Below are experts of layer 12 (counted from 0) of a mixture-of-experts language model. Rows are named router (the router's row for the expert), up (a neuron's input weights, with its number) and show model dimensions 0-95. Each number is 50 + 12 x the weight over its row's rms, rounded and kept within 0 to 99.
After each expert's rows: "comes after" lists some tokens at least twice as common just before its tokens as in all text. This comes from a sample of Wikipedia text that the model never trained on. Tokens count by the router's weight.

# expert 14
router:35 41 35 57 77 69 57 45 57 45 65 55 51 37 63 60 52 55 37 31 46 81 57 77 38 49 67 68 52 40 50 32 55 43 49 54 54 58 70 38 25 42 60 60 51 64 56 46 44 47 45 50 60 37 29 45 50 59 54 44 30 47 41 40 48 57 58 53 48 62 42 67 54 53 35 52 61 28 25 20 48 40 61 59 53 47 52 43 60 74 52 39 60 38 43 57
up0:56 63 60 29 47 56 68 65 30 32 51 44 49 70 30 46 57 49 52 27 36 55 52 50 75 36 65 67 49 39 52 62 48 57 47 54 56 75 53 49 67 44 81 61 59 61 41 49 59 32 46 53 81 38 50 61 61 51 51 46 34 62 57 60 51 46 62 56 59 54 49 39 58 63 57 21 23 51 53 60 48 53 56 44 50 42 45 64 34 42 53 49 61 37 40 34
up1:35 40 45 58 23 61 53 54 55 52 52 55 46 58 39 40 38 44 45 67 56 73 40 59 28 20 56 48 39 32 53 43 63 74 29 41 48 69 59 47 55 58 50 62 49 41 64 45 55 50 59 40 58 61 32 53 53 51 51 41 41 44 55 55 47 46 64 49 57 54 67 48 46 85 63 45 36 57 46 50 57 39 40 48 49 45 43 29 60 60 24 58 74 43 19 64
up2:50 52 45 61 42 47 47 66 51 45 43 68 37 60 66 58 51 45 66 31 42 64 55 59 48 33 61 49 52 46 68 24 51 44 47 61 48 45 50 28 51 38 58 52 44 50 80 35 53 46 66 48 51 44 62 60 48 63 56 63 60 66 55 48 59 45 64 50 62 39 51 46 61 38 53 39 48 46 58 50 66 48 38 44 58 34 76 29 46 50 55 42 28 19 62 92
comes after: " ", ".", " | ", " (", ": ", ","

# expert 25
router:78 47 41 23 84 48 36 31 63 61 60 73 42 45 54 54 51 69 36 40 43 40 24 44 34 55 72 44 60 42 64 45 68 73 40 32 53 61 65 50 51 64 62 37 57 65 44 67 51 64 64 45 65 55 53 47 46 71 47 57 34 44 46 56 50 51 37 56 54 62 58 67 46 49 64 53 62 51 37 50 44 55 59 37 40 51 49 67 50 43 34 55 45 53 43 51
up0:34 58 46 38 50 46 56 43 60 51 36 34 51 55 59 67 62 61 42 35 37 43 61 60 31 49 56 33 54 63 47 42 53 67 34 50 50 37 43 58 70 34 34 49 43 44 31 40 34 79 61 65 58 75 47 57 56 49 52 59 70 57 47 40 71 49 40 50 64 50 33 36 28 44 47 43 39 26 59 52 36 36 56 68 43 54 55 53 42 61 62 45 30 22 63 54
up1:64 53 62 69 65 25 40 47 46 46 73 37 40 47 50 38 37 47 55 57 51 48 41 64 81 49 49 54 55 42 64 36 61 46 46 54 52 60 62 75 50 56 54 32 46 62 52 32 64 55 66 53 54 64 41 50 55 47 62 29 50 49 66 47 42 49 51 31 59 50 45 38 44 41 42 16 55 55 48 45 42 39 58 22 43 53 42 46 53 44 15 43 52 41 25 34
up2:57 46 56 57 61 28 55 38 68 57 49 26 39 62 59 60 51 45 52 41 36 88 46 51 54 49 67 39 62 47 70 64 44 38 30 42 50 53 42 32 43 53 46 69 38 60 46 53 54 55 52 37 39 55 53 48 63 60 39 33 57 40 50 41 60 21 52 40 40 52 56 35 77 42 47 61 59 54 37 44 37 74 61 22 36 59 35 45 40 49 44 56 33 49 40 61
comes after: " | ", "2", "–", " |", "; ", " "

# expert 13
router:70 51 39 55 32 41 60 36 59 51 38 55 33 54 60 61 44 58 54 41 46 55 53 65 60 23 67 34 47 55 59 51 54 47 64 13 48 59 60 59 54 40 58 41 60 47 69 53 53 60 60 72 60 59 71 59 46 47 36 82 41 56 53 40 57 46 50 63 48 55 54 62 77 39 33 62 62 43 39 52 61 35 46 54 38 77 68 52 46 42 45 32 52 45 69 49
up0:47 73 41 55 43 50 58 58 70 64 58 48 62 51 37 50 55 37 46 58 52 47 49 34 39 60 61 61 58 49 33 66 63 51 44 31 51 59 66 29 24 32 50 54 52 37 58 42 58 46 45 41 51 57 31 52 60 76 54 51 41 66 42 59 65 57 48 49 45 54 53 55 62 63 49 22 45 22 68 43 59 47 22 49 76 65 46 67 38 44 76 55 51 52 53 33
up1:35 47 51 34 51 46 41 32 59 32 53 74 59 36 50 38 63 56 43 54 36 46 29 65 36 51 56 54 52 49 51 55 45 35 56 33 60 23 39 42 40 58 39 56 34 54 49 74 35 75 46 44 48 51 40 47 30 70 59 52 39 42 61 46 63 38 47 43 79 56 65 41 40 64 61 37 42 54 57 37 47 61 51 43 43 31 51 24 58 53 46 45 73 68 37 38
up2:38 36 51 35 41 44 47 58 27 51 62 48 52 67 70 49 37 48 74 39 51 48 47 61 56 35 37 42 58 56 66 24 54 44 42 46 44 53 53 59 44 54 58 45 61 45 25 60 50 51 64 48 62 77 51 39 34 66 55 71 35 55 51 52 34 51 71 63 61 64 45 53 69 68 58 52 52 78 40 77 63 32 51 60 46 39 58 53 36 52 43 31 45 47 69 60
comes after: " | ", "–", " |", "\n", "*", " |  |"

# expert 11
router:62 45 55 25 45 56 64 50 65 64 77 74 41 45 74 60 46 59 51 67 63 45 39 63 25 42 64 40 59 33 53 46 51 38 44 49 61 48 68 41 62 59 59 41 68 51 53 48 46 55 71 56 49 60 53 46 48 61 34 35 38 42 34 53 51 53 48 50 66 47 33 09 59 33 42 60 48 37 50 61 50 61 40 73 55 51 47 27 64 43 48 60 40 49 56 47
up0:32 45 45 32 44 37 37 58 53 62 60 44 37 54 68 56 53 25 49 60 53 37 60 44 59 43 52 42 70 72 61 36 43 64 50 53 35 70 58 60 64 53 40 51 62 34 57 37 32 51 42 34 61 65 36 54 77 31 46 38 54 53 34 69 42 55 54 48 53 40 71 51 49 38 41 41 45 50 54 59 57 32 17 40 63 50 53 39 42 71 45 63 77 55 42 50
up1:67 40 59 34 52 44 51 55 49 49 52 48 50 68 46 49 64 48 45 44 49 78 53 45 58 44 54 54 38 40 52 46 68 37 34 53 44 37 54 38 46 61 70 51 71 55 40 44 36 43 50 78 45 60 54 41 42 39 54 72 52 68 57 55 40 58 60 44 76 52 53 21 66 58 32 48 45 67 60 63 68 67 17 49 41 49 31 39 49 52 45 47 74 33 49 33
up2:34 39 45 63 69 47 56 28 51 48 64 55 49 37 45 53 38 28 55 46 41 47 50 28 54 35 60 60 56 62 56 46 41 64 34 42 39 62 47 50 66 54 32 46 41 53 77 34 62 40 48 49 56 59 59 50 52 63 72 60 66 43 27 80 75 46 47 75 66 53 51 45 68 57 56 23 54 63 60 59 48 45 46 45 60 25 53 55 47 49 64 40 46 55 41 34
comes after: "1", "2", "0", "|---|---|---|---", "8", "4"

# expert 22
router:57 49 45 47 57 71 48 39 48 61 51 63 38 38 45 76 40 69 56 60 56 54 72 53 51 58 42 30 58 36 67 55 69 38 28 52 51 44 61 52 72 48 34 43 59 60 65 62 54 51 52 58 62 56 65 37 52 41 38 49 49 45 81 49 40 51 53 40 56 55 61 56 46 62 17 46 70 62 13 55 44 36 58 35 48 54 67 60 44 32 49 51 44 57 53 38
up0:51 52 51 63 45 37 51 49 46 84 48 52 45 44 36 50 47 46 64 48 41 36 79 40 42 42 43 47 62 29 62 50 45 43 58 33 41 45 50 38 34 54 66 41 60 45 67 40 35 40 54 64 60 48 50 69 40 25 47 57 44 56 74 48 54 37 49 52 67 41 66 28 42 48 35 48 67 41 32 56 88 42 46 66 54 53 71 34 43 58 37 57 57 58 40 43
up1:57 50 27 51 63 38 44 58 33 75 59 32 50 30 56 43 43 61 50 59 36 85 80 55 58 27 53 52 25 58 54 34 63 44 41 44 55 40 55 53 39 43 46 24 55 56 47 50 53 44 57 35 62 59 58 38 60 48 30 49 70 51 30 65 30 62 62 40 53 48 53 45 37 57 44 52 44 55 47 63 64 56 44 54 33 51 74 49 48 63 51 41 52 30 59 53
up2:54 59 64 61 54 30 42 49 78 77 70 52 63 52 41 27 25 40 60 49 37 41 60 60 42 47 56 52 62 71 55 38 40 47 17 34 29 29 59 50 44 46 53 44 57 43 49 46 75 49 66 50 55 52 38 70 41 54 66 46 44 46 40 31 35 36 60 55 64 55 55 67 53 37 56 35 63 49 57 44 51 54 65 47 40 55 48 41 42 42 35 39 63 52 40 43
comes after: "1", "0", "\n", "3", "4", "7"

# expert 3
router:55 40 59 44 40 49 67 52 46 44 44 47 63 46 49 46 63 48 66 61 47 45 51 82 68 64 49 43 36 69 46 48 53 60 57 26 38 56 24 60 70 43 43 55 52 47 68 58 43 50 70 35 73 62 62 42 55 65 58 44 41 51 33 37 44 47 58 50 65 61 70 47 18 45 69 51 27 44 45 48 50 54 68 57 59 48 58 28 58 63 34 42 56 33 64 51
up0:65 71 54 61 59 51 50 86 38 46 63 51 47 36 59 65 50 32 48 45 34 54 74 57 58 53 69 39 65 68 53 14 60 49 57 52 55 57 41 44 74 50 45 56 46 41 36 40 58 59 49 52 61 50 61 50 58 34 74 39 35 57 35 47 42 52 52 71 51 55 59 33 49 56 60 42 52 73 60 36 20 59 47 34 47 49 52 54 50 58 30 43 54 54 45 39
up1:33 58 51 49 63 50 53 46 56 77 53 51 52 42 46 38 58 58 53 62 61 63 55 54 46 57 32 51 52 56 53 69 74 29 58 46 22 44 48 36 45 34 26 82 42 55 49 43 29 60 44 37 54 24 56 34 20 71 62 60 49 53 57 64 40 60 43 60 49 54 59 35 45 75 64 53 46 37 54 57 54 61 44 37 51 54 36 57 42 52 50 33 55 32 54 55
up2:57 63 48 59 47 81 66 47 48 57 47 54 47 48 54 48 41 56 57 47 49 61 54 35 39 57 31 39 37 52 18 60 53 49 55 40 53 68 44 52 54 29 41 60 54 55 51 46 45 98 55 36 47 27 51 54 56 59 62 57 50 59 42 41 29 37 41 46 49 37 34 58 42 39 44 56 53 59 50 50 54 51 38 31 43 44 38 61 78 48 35 69 70 42 72 56
comes after: ".", "\n\n", " on ", "On ", " | ", " On "

# expert 10
router:50 41 58 40 38 43 56 49 65 60 45 39 59 56 47 35 63 60 34 72 46 57 63 49 33 64 47 47 47 58 46 50 61 49 66 33 42 43 63 55 28 53 71 27 30 56 61 39 63 56 45 25 42 14 54 66 45 36 52 61 58 56 52 69 38 40 48 23 53 43 56 47 29 44 50 57 48 58 58 62 69 63 46 54 40 65 37 57 60 63 36 61 39 56 43 72
up0:54 57 41 50 47 38 58 47 58 53 67 66 52 54 36 47 61 44 47 35 48 36 59 67 45 52 42 44 68 58 52 42 56 53 27 60 42 52 38 73 45 61 35 44 45 47 44 51 58 42 57 25 46 33 71 41 53 79 77 56 65 54 52 58 36 65 59 44 39 52 59 57 59 35 45 69 57 57 69 45 52 69 49 57 41 36 42 22 56 48 45 35 31 31 29 24
up1:40 75 50 51 41 62 67 45 47 70 63 34 45 63 24 40 51 52 35 56 17 54 38 41 47 73 50 50 41 72 58 44 52 45 57 50 65 64 51 44 51 44 50 37 59 34 66 64 70 31 47 62 70 42 62 42 35 69 47 41 61 33 22 43 46 49 40 56 45 41 37 61 44 39 41 26 45 42 63 44 46 57 39 73 51 44 48 50 47 44 64 48 41 41 47 43
up2:52 53 63 46 54 59 59 48 61 25 49 49 51 50 46 50 66 56 41 48 59 58 43 42 58 45 71 42 70 58 65 55 59 73 27 30 57 46 32 38 40 45 50 47 64 38 49 46 36 28 51 61 48 63 37 50 40 60 77 19 66 54 32 50 51 38 55 52 28 44 56 47 35 66 65 44 56 66 60 33 44 64 35 66 32 67 64 55 48 66 45 49 55 38 30 58
comes after: "\n", "-", "2", "- N", "- C", "- P"

# expert 16
router:43 40 42 66 77 40 59 71 58 53 63 49 49 63 43 57 44 59 44 29 39 41 40 48 35 66 71 43 46 47 42 54 50 50 58 51 58 37 34 50 70 23 55 52 67 40 46 23 54 55 52 58 55 55 53 34 71 50 59 63 42 72 65 58 50 24 50 58 52 44 64 34 76 59 48 55 36 61 57 60 55 44 62 45 60 56 45 42 65 39 54 67 68 48 45 80
up0:59 60 67 47 54 49 50 50 61 48 55 52 60 49 47 37 38 52 36 55 51 46 55 57 56 42 57 43 46 71 48 45 24 56 51 70 50 64 59 52 45 50 53 56 48 49 73 42 50 65 41 52 36 38 69 40 56 62 38 02 52 41 23 49 42 28 75 52 42 50 42 49 65 56 68 42 47 40 36 48 43 51 08 57 63 60 49 52 45 64 59 54 49 29 58 56
up1:47 52 50 33 60 45 64 52 62 59 63 52 53 74 50 62 38 51 67 39 13 53 43 59 56 54 66 50 48 41 67 44 22 54 56 46 56 50 42 55 64 59 41 48 54 52 26 52 50 57 48 58 57 33 57 66 62 48 55 27 76 59 62 52 67 59 12 40 48 55 43 35 53 37 54 43 34 61 58 55 33 47 64 51 64 39 33 38 44 47 33 53 57 40 55 68
up2:57 57 67 71 43 56 48 42 45 56 72 36 47 62 60 38 42 59 46 50 61 74 46 58 45 37 36 62 27 57 66 56 67 79 44 62 66 60 41 35 44 50 49 33 68 39 44 47 59 61 71 46 45 50 38 54 73 46 58 47 51 64 51 51 71 58 67 42 42 53 59 53 55 53 47 48 55 38 16 54 58 26 51 64 71 37 56 36 61 44 54 44 42 53 57 68
comes after: "\n\n", "\n", "==", "===", "====", "/"